Weights of a small mixture-of-experts language model, trained from scratch on English Wikipedia: a variant of Adam for the experts.
Below are experts of layer 3 (counted from 0) of a mixture-of-experts language model. Rows are named router (the router's row for the expert), gate (a neuron's input weights, with its number), up (a neuron's input weights, with its number) and show model dimensions 0-255. Each number is 128 + 24 x the weight over its row's rms, rounded and kept within 0 to 255. Numbers have three digits each.
Before each expert's rows: "comes after" lists some tokens at least twice as common just before its tokens as in all text. This comes from a sample of Wikipedia text that the model never trained on. Tokens count by the router's weight.

# expert 7
comes after: "|", "\n", "\n\n", "  ", " Preceded", " Succeeded"
router:195164119133115140127132112077128139133113135110119170121121109133146110126135109156129115105141092128137151168165114170178092123124108097159137142089152130100145173073132117146168140141109125122143125117111125127128107115119150110134079126148116139114098112112127140142161125148138174092143155145140118130148159098125104112100131156118086119115167146089155121113110126130144088107114129151128110143130103117096125138135124197114122081112110132147083169091161105133126138120173109143175119177133132153087148076145126102130117089168155166112156116076120126177112133152122135151122115126103146174129086114134152118098153158118132133170112124122090165155121125095145083152133153114111074091140069113133086144124127133150114132124153156131148124101134115144088109137129114
gate0:165136107118159123131126134136134120112149144126115111134143160156131095122126116133118076141109133146113105136124128084125138143142170116109095121133152135104153136101089079140161127137128081111085121137174146152133129149128131145157126156148107137094153136094155148171123153171081095154114141082134157104123130123104115145115120104119112168104114113155182086090160175182137104144133142111088121085182065112153136135136097144120107108093118143198146120145144136077144095096118085132147153125171147123150160143115143154139122125141146131121102090134151125155112180159093148156139109118104132135104130163161069129106132122118156148094168125145093121114129151082121115119132126098134111100167124180132142130125097125109119109157105139128171124119130109155142125133138111
up0:109105080157130134110118106150105142121139111181122083154114115134158175141122102137138109129144119160078108145196128148146116111091153125072135126121131137118105161094131148100130155145115143145130109142117096101126086131149148106138127117122138152140126116120119144113114107170086126124131105134122142123090124130200135139104082160094096173134174130156097146106157119104155148099156137122195130129075120113137113108124144163089135129122133155141125151155103141083095125169126113131101121121167144115106203145131113113160153125124121161092128103138133151130136144117174146153098124127137148111123134123120099125135153136129115144145138133166140137149133133138137115163129088103188120137114139103099132120127112128089112148122129087147190078148114058150115099108156134
gate1:118104130128119135150127112154128141102153156145145125133124105115130173086156148101138123141122123098115170136172121132161112120137087070149110106123095044134187156149140132150146076117100130125136103088087103132163158121142131138095116159126122140151135164102136108152146118135081139090151121141093146108154097090128127121128167130112114131121121097183091143118130088120180133133128149130131138150095109109153129126103115137122144132112151109108142108100129144177144140158127139136106142135107122141101087102111127099181137082128106156143155102200117132113184096155115110150124166129081120122137123102111134112118151114125062109159127122130148137131159161177105161115122146109151166127116116148174113110099117129148124115114116080160123094140107155142132143143143109
up1:177102140150124150118079148159127165132135150099083078147103140191152143092168137140106159092146127192165123115141136080134112127118106148123157134121110113118129142120181121116155134150209079108125104113133126118155125141141119113132150137150060119111150118085120118140151136129133136168117130158123142141120135150137136124095126173107135160128128112150116096130155144119112122056122132102151102116113129094137142110111118122119120134120151110155115121113128142112082097087105134128100125139121141149086155140150147179172088116149148145149161141063095071118094128121103168178126111118151117149151139093130131164128113134149109128128130139115142145146130131115131127138132142135180123138119142089113128119113097088167106111149183138124139141155136125159130090139154117
gate2:087125086177126116178142153145079168133142169110114123154118117172096164116127105152102156137138142104120129147157114087138154129170177128142155117149121115122117172097140139143126130147135160103149117112146120152119152127093137098120108126163117137087117129145124160125115110136135121129138105155138133121083118144122141137090174103184123046147132146156120088097100133077081166112104099120133137134138126126154108146167113136122082118075127135083086125121111098127138104082104116097153109104163095137114075123096132146142127166156125124102171109127101105154114106127115119131102125118151106072121128158123148111143118113138121126135117125100125138096096155099102141083160148088124121160146124177149113101112112133125117112119092119113121114119131117124130174171153130
up2:137111113116149110140121122124127135143183071135104116113143136126129110139127142138102121098084089167095103141145149120191124124143119128087103182140153071131112148092065112107148171122064146138137172097130122091084098137116130083144107107125132111088091119118159124126136096122160096117159113122118089156136113143158130127134211169119096147133124119114139164125122148079100137109171091089111156137106143138132146151092157152122155128119097133101128162123098146097133114094131138126152138148117155114124104125151141078156116152140116145139138141116153119102097129109141102144084147120170145128084105111127146119113128143166122110135106148127120134158102135169120136161147126156126129089123123123110137120130150166139087140133141152127141071083096129147110154108128131
gate3:136150136149121142192166140146099142120163144120145135159101098140081109115135138099115099125142103170113127153169078157123195166096119125133153114108118075131121103145162139145146118121153186088105145091096177134116128111154135118145124109144121129160166151139121086103180141123149122127101130153107117139115134157149124145126147129108113124146155124122099142150151138115102119158123152160094129158098155101148134147143139098110156113169120136131167160116115167125124147124147096087111142123134124118117125172111122125136150126124175057104176122142108123102109078113158158139123137155123154094166150092093135112113125152114131186090114131146132119091088114161126130127112186131116139099168122161115126122122154104142105165144123101165120098107102136132143125135137088
up3:136136161133120104115092148120101132142138198162144105147124104092131120103114128092149061163116116146119100154155109128135141112109120151111160119129110129147190109119126086149170096151169121106126139101093148143145107113151161148158121062106131147155137131117124152136121094108100137128105142116131125122137141134163161149094138137163174175106175137140121165167129148132140123159119122119141127132166124107109122125102122051115142105154158155076120139118122128113111134097147114145161125125128149101137115106108105134111128196138163107140091138151126103116130077098124102143128147119106122149158112129139077109128156146133082109119125121166129119101119134106156123122084171162139159175143109196131101127104132096144124121148123094160124129095135130079158119119129120

# expert 8
comes after: " |", "-", " 0", " his", "°", " her"
router:105098113127117160136125137083212164109107115115154142105112099126128134139141132141117119085115105112153132112148151122175090120123074090128131141096142130087092103086132168107144171105129167092152133120107108134114125135166158120165128135113101141092075138101112084145107094128145121106144147131127127159129173125089101099137098145143162103148124128100158095126116138129135090103101129145121086144138124136080131166118082133133101123120144120102165146115124095141102095130146144152122114115077083165105114144154095160129135104133092132152090153130154121157095108153136097140160106144131155153144100093108138163137143132111147133150129128119093130114107106124161113163147113105131092105098086075103130125105136119148121100118103146121118164139124110127145087108120063
gate0:115106156117198150111117091152139135108127109152095137118117129118120138087074111159146134137124161169075106133152096105120158140142130089151126104124119098149140122117146083139120138130114111088139109142129111157165120125118112124156137121158141134149145108167099159114160122111127136096123139104120167160145106120104148131090158100123170135107122145149120108102108136126150140174123135142124145141112163106119176059121118131085148134116149143102122134104131137123122115120129119164140130152125166100136123149098115110124097102101115158118143099120102112125156111089149119146101100165159067139080157164179144160135126151120103105142171141096140142109134133140150069089112145123073065136122134153135158110145111126140150132099171101104121122087138160091090113087162144
up0:154130149170132154113143202146137171177156177158112155118136104114092119161153118165120122100171082144122136133123181131097132140123128136171135126153105105110147126134159114172102120156117123120121150105105154106146098137128187172170122146135096124119128120158110162137117123121138077153124106147147142133138129121105156126133137134139095104125110193120161127126135093122110133134120136125100138141103119105159159096165123129131136175125139124146149109157123156147132131137136055152095085126129132171126121116159157109140132132075114147110136090132130130155172130097105160136155100143153133077142169149136072169179164158135113132111131177121127080135108122161159134116074099122119118113138132142120134130129095091121143122130137155111128105137123139123153117101157104
gate1:165114090142100142118148117144140117209099095079112084127147135125163142121150128108101106155148134139132135168084129135145114110161124110100128110158160125118130118126113149143137136123136104111091157205144149126148153113113119123103113146076135123164152137149075091133116120131137122136149139148137140106151163189131142143137104072129123109098120180160105144132135167125122134145172117084120137118104102111157158113162111120134178108112138110103132085098148140102098126142105112130116134091152141163154156116139135138126133127125121086139162148137152123142132151099144175116165164143098061144151127109112087116148130150143123101107166157161122101124118128116098162132100124133108173144110108105139147114134113119092115099136190116113165128114144140101142168117092147
up1:210081112139109141166127160153158167115102123108102126141169155121152144175169088145139122131098128150089146134107137153108151115130155114151134156138143146124109101164130089139124183131109149121112129145140165142135139156127134118130148115119127101119143155119098123168121142142134128160119119117125110072150144120144137168134103143119125145120121154127116137135123071113124178155080095089213139164131106099151128111163110115112151165129158137132118126132068168112092128140142121115109116140073119134140130115143108124146151137107136166127115133105135124131104167102128103108154088102109096081156145147100113154154136110140159077161124103187109089121148145112128146128155100111098142149118151104164151125131082101136122119095130098102142133108154107124107139090127132
gate2:153125067118102126096110143182134090122133136169130099116081149153146106143086180146138113128118130107147126128069118087115139134148151154099097119118109130158105151094142148157122110110130091125165068168108170092155127128112087136159138112116146181124108124129141173151134137071132094133086126151119090126115143132156125113132127089098146164092177095152153153107131113134129184123124125136085130116134098162116098144147166107123125103154109150094102108110104141133129181156155134090129085083139167126100123109134149100124145113138129134062138116132134112120149154120120141106160168141092125116126134136145121144129113128152144128070124111165145134138115140124116142146138122160087116134107125137128128108142176141157158112116146131171117086117135089138123129134148122
up2:134139099114126128121135163098147125120143081144117187147095084104168126116191133103134135110131117097108111152120114167107140136135137164119098110115107129163175115150146091138098076153129149155118118155139134104160157090137138121110113084141160087121160108121096130151135119123146106134082147082107101137095135117118128141128106136113129173103116139140118107110081137129149124122121121149122100123119116103168201140108120118157117173149127170130079133146164077108143129140111143143100144094183118154097121137143114100166159096108082136130104154145104090142132097125138129166133149097112124126078117148100137091157126126104147130146137135152112112096138103129095132129083137125128151136134124087156124115156128174179122136083108166104095131123165095131148150147143117
gate3:116147110128147127128092173147155147146081068128154130093152120113128139133115117134155140108102119102125120147146126146112156148181147126123151128150101092113161191164150144110113092128114148108152119106118104119137124129113068116111118138091133130118168113133137130106110156161115136135120102178163134151109092138090116166144127136143141154162136150145125128157141124088118151095151146086135131118144123116118127099128143081085141098111127122098136138108093108172128117133122118095156124140120167101173140132152147147114132153126129139139166130112111134099137084113110103135153112110096108148102141182122130096124108130152154091141127047136156134114157096069122134122162094180081184134110157157168149136083128129086123119146103116118156136080109133118114134161092134
up3:088093112117115120147132187170172107139146144131151125156098160099141101106151133143146133105156141086185166104120125124079146115097088102161162139160129160117121141124113137115101137121151168101139137135127138100111085128125167103125108107092165110099108130152146126144147154161107117153086165131103112144144135131078178135123145141154107182137144140148112078131132101077146133093090114091107150126154130134100151091159147124146121119127137147143090149141122138131129124106127136140135154143176118081107178183104146079147145150103105085142200114134089136138167113129089107122140143152134079103171099137110138109111118148131139104147119116090140128115102121155143122125142110101122124128147123123109163138139120121142099102131144109126147087106133113142123090140121155

# expert 3
comes after: " |", "–", " 18", " 17", " 4", " 3"
router:233152139128124137137128115131160084156077138126127125136143148135095084135139095134107098154139145117117161120137098181149151110138148133109143107130128167101119110124124123143120114158135168156130140116168126136082116130090143111169121127153109112117132093114136145168112136125109120135114150133136057133124125146140164123142128140130085125095158073111135121140125145120115165107142125179139114160149119132112135159112134104121132118162150161131156138137130135118150182143100131086129095083151102142114127108075127121121153159167186140126115129173079098126105116172175114108165128104120128159152149127094120116136142133133152176147126134088145102173178127155138169155098109120158135107125098100156128154111122131133134083098149134106118140160107102094127139135127134
gate0:131097127119135101102130142183126086152141068113139159113116127162132143095098119130142096138161162104128156121094126127141096142157101138106137100136115115135137137114088126138118113110089139095072097093118092148167119125085124113101135113128130135115135103087132156144135156137093139119134097115129137145108153134151106144148132166152134167161135101129145150135135137153091087133178124123153132105115092141131132128127133124101087120154142155131091105130126123095115119161153166127118131169139136105149136110078182155113146167138131140117165104142107141098145106145110156169125160139115105130143116165173158139083157089114152145076087101118170120116130137137103153169163090121163124135154142104168109147165116152109140088084101097123152114138092182142097133158128160
up0:106090099160134092107137142144121093104145106130129160125131116148107135149124105109156136137153143087091146192096133140145123129163100117129105121168146112142152125114119144118098127122100156064070102108110143177150119133088125107097124107130108135109169097110130164127143118160151114102119145143114114154104139124130089152136164158145128152149130135139151158129134106199096068105184108136157132127135138135133138132147119128121107127143145133144086128104150144122140151138123171139122130139179123106143145114080154100101174130156135136152172066106142138114147115156121146137122161125121106126151113145157138167110140122162159119128106109125181143114088129141083150160143128100137172128150154121110116149143105112104127102082082137093140157176128157140090148137092166
gate1:110150123137150105170080092082118134124120142107095135118119133173079124120141131137099161121144118180121081150126169117135093101105143103124140176122139155133177127117116083113119139090137118078127122111097135174154100102115111109126105117102144117136130128168123120122123145128115096120108107115107110112141115129152183090126067119133108115121116143108115100107101137094098094133130085101128138146140147125158111102130138161119120132114143134132151118169146127121104125092147129133171079170124122137145123128115152146186156133131093140155156114141116109140102182118147121142108126107141163153134108119138094128161147084142186104163159099151144122128141114109143107164137093119150118162101138151096158122134111075098113122085177143132064166107113122086113132153098140
up1:092104106161138152118115132102156172098098080139157106111126188080161139089125117106151087126129114081096122115125106088116121122129116115134176116125137151153128149131152113145078130136169121172132115156108138131131163131144138133108120161153091158151138141119134168119142096143128098097096133122130120097110151116080082123101122125118098108110100087167141117117115139126114134118127101080166147132083140127114164125174125151129142106149135147096137106133114128153114139126129144050164119145123141122053128092111127115080117124148136138149135165138113141114113116133160118175110133104098088109149135132151125107111123108142098174106148124144119152144131096104155133126128154137127127138096114077189098145079147124130103102161113166146113110133108110138179098135111130
gate2:120145126156129146128088138124144162133113154111114157115159155165100105156130146143178142129147127111114128124147124077101161161131138130137125136170142142133149087169109108130125084132120136143115108098127155128147106127170142153097117112098162116123119112116087162135118097143097123129113128128116168131137110153096139092126104165140125106134138137112145108105149099155150146133139105093110109106131121101146140127155125126113123083135117125130109110136193144126196110109164083130129117136173125089142070081160110126085101174085165105138140103176143113147102147120104091088157138141093133097176112167131159108111132153163139136086133098136135151103103144151128124164117110129117128117137117164148114063130123140113092148114120097063117106114141117109175165175134133
up2:137135156125133120135143062124111113150089101164132115124146121118163171117111091079106150131105151095119143100113148139148094134139108150133125141132146141119118142145122124125131100089141134143141090165122096137148121130132142159111133130116146148155177124148140140135144124078153172139175161146095116138103143122117151140127078089147133125144152085142138152108138150129131154161142184164107132159135122154143138087110110103189151158067116135102159086149116143144081144151109099083104118099116148115131133134114093114127141083123116101113096181125112133145171132168129110092125143128131077157120107130134140164101086110142086120109123121100145144131178137170158178109112144149120121120146110115134101117099166167134135123153147118145139150187176144134125171126125141
gate3:126134130128127151079138144145056151107143095141090122112108128157105169109114142139114122107103138100126149160102120102083091096157144137139101157105126129077132119113137147157148157112099144135125098109117157164087168123134130141112108155115140171169152083100114143100131098139156122091103125130160113114146142163135151121140102150119150135076149136155111125159110139135110138152117086137123118096131151175142135131110082148122156108144126136110158130065172175140144152109131150136137120091115130077113213111151144124106147099176154076145138081108123131165124135112123130104106145121132125098143136148159124115129161103148135134169169106128134143164141123088107139129136101115165170133149116118144171143156123097121159092135139122133123160120081108130099146137125141
up3:110126113162128139127121127150185099139109118138135151118142104078146086151139130111151127098131122121115104162113147177121130122127127137095170102136114128147114144144076142083077110153133103119112137135114092119145122112145119121142148092141134064106119131116124061184138148110086163151116146154128107153147103059082131134097133122139131146166136149130134131125154125129110149105126169165084130150133113112172139159166124117174126176122147124129131127179143088128137118133101122165133139116150151157110098101108115130131131123111097147101146153168108120121124131145172109150164130111133109116107103116096138119135111157116121093079096110180124095084117096130161108135123151150100095131108134162104153179109089131127105133138112136171150162170179150106135120137149117